config.toml
d_model = 160
n_experts = 16
experts_per_token = 1
d_expert = 160
activation = "geglu"
router_score = "sigmoid"
balance_bias = true
init_std_router = 0.0116
lr_router = 0.000499
vocab_size = 8192
optimizer = "muon_variant"
batch_tokens = [65536, 131072, 262144]
steps = 6299
Below are experts of layer 3 (counted from 0) of a mixture-of-experts language model. Rows are named router (the router's row for the expert) and show model dimensions 0-79. Each number is 128 + 24 x the weight over its row's rms, rounded and kept within 0 to 255.
Before each expert's rows: a language model's description of what the expert responds to. This comes from a sample of Wikipedia text that the model never trained on.

# expert 14
Suffix and middle pieces completing words, such as -ed, -ly, -ive, -ious, -cent, as in easy, impressive, adjacent.
router [125  76 134 147 122 140 115  82 183 117 150 148 137 111 150 136  81 131 103  98  96 111  95 102 139 127 109 117 111 147 130  69 128 105 152 131 157 126 125 101 117 142 111 102 126 118 132 124 130 107 135 126 116 135 158 111 129  85 101 117 126  92 107 108 193 125  84 121 140 147 122 128 154 124 121 157 127 168 130 107]

# expert 2
Subject pronouns and auxiliary verbs (she, they, was, has, had) in narrative prose, plus digits in table numbers and phrasal-verb particles like make up.
router [135 102 139 144  96 186 101  78 145 114 155 132 119 133 125  94 124 141 106  93  91  84 116 144 146 174  92 121 121 116 127  91 123 102 150 124 142 163 164  95 125 126 129 122  74 134 142 131 139 110 123  94 125  86 148  94 107 111 137 170 113 119 127 123 168 153 125 118 163 133 110 100 114 140  99 152 155 106 139 107]

# expert 9
Middle and ending pieces of nouns like -ation, -ment, fe-ud-al, plus violence words such as attack, assault, damage, murder.
router [114  91  86 150 134 164 116 116 142 101 118 132 135  85 124  99 118 110 128 127  84 134 106 139 114 109  86 103 110 128 130  84 137  91 155 120 166 143 118 148 114 111 119 107 127 128 119  86 139 123 123 138  94 140 164  90 110 102  96 129 127 124  92 128 170 142  95 149 111 165 113  75 141 135 112 135 115 122  83 124]

# expert 0
Hyphens and short capitalized pieces inside proper names, abbreviations and table cells, such as Bethune-Baker, RIAA, NOTA, Chopra.
router [116 111  89 151  92 121 111 126 147 153 155 112 171 106 142 149 124 105 126  97 127 135 128 123 160 169  84 104 116 186 122 103 130 115 153 128 147 128 129 105 120 125 153  51 124 104  72 126 176 119 126 120 125 115 121 135 121 107 119 115 149 134 124 117 134 152 100 133 109  87 106  95 123 153 100 124  94 130 136 134]

# expert 5
Final letters of personal names in sports rosters and lists, such as Robbi-e, Teodor-o, Henri-que, plus sentence-opening words like On, There.
router [117 104 101 176 109 116 132 127 177 130 160 101 153 119 149 126 155 127  91 102 136 137 130 118 154 175 102 126 140 137 127  78 144 123 163 100 149 134 116 101  93  91 138 116 107 102 128  91 156 103 137 126 113 105 132 155  99 109 118 130 135 141 119 108 140 125 114 127 142 163 107  99 112 150 130 167 157 151  91 146]

# expert 4
Word-ending pieces, mostly plural or possessive s, also es, ed, ers, inside names and nouns, such as Russia, patients, Bardens.
router [130  95 106 142 113 156 149  77 132  94 152 163 141 130  82 127 117 136 128 113  87 107 107 120 163 145 105 122 140 149 150 147 133 123 177 126 139 140 127 136  95 102 105 139 117 126 133 144 141  89 141 135 123 161 128 107 111 103 145 129 149 116 128 145 134 141 115 100 142 171 101  94 108 149  85 141  77 137 102 136]

# expert 1
Closing pieces of split words and names, often before s or a comma, such as mutu-al, Beir-ut, Pan-el, W-ood.
router [122  85  86 152 136 143 129 106 177  96 157 148 131  87 133 124 115 123  85 129  93 115 151 126 131 132  80 101  88 154 155  94 131 107 139 125 140 124 106  98 120 131 114 109 138  78 119 110 170 104 162 126 152 142 150 100 119 100 140 136 155  97 103 103 166 126 109 153 125 123 145 112 131 123 115 124 117 133  86  99]

# expert 15
Digits in geographic coordinates after degree or minute signs, such as 45°51′6″, plus compass words like north, South, East.
router [124 112 137 147 101 152 139 138 163 125 117 131 145 167 129 151 125 128 114 113 121 148 126 100 176 144 119 104 146 134 175 109 136  97 140 140 143 148  96 104 126  88  92  75 152 106 144 130 142  90 106 115 139 130 135 131 149 109 163 134 142 151 150 122 153 146 115  99 159 111 116 106 131 151 125 130 162 110 149 152]

# expert 13
Single capital letters inside acronyms, codes and country abbreviations, such as NGO, MeSH, AWACS, LPD, MKD, in tables and lists.
router [171 141  86 123 113 157 152 146 143 127 151 164 146 116 145 136 111 107 124 126 100 136 102 147 139 153 103  91 144 133 157 166 110 123 148 124 148 140 130 106 126 125 134 101  87  88 103 139 178 115 133 121 122 114 128 155  87  94  99 117 103 147 134  99 151 139 104 156 104 156 125  83 105 132 130 107 163 139  56 134]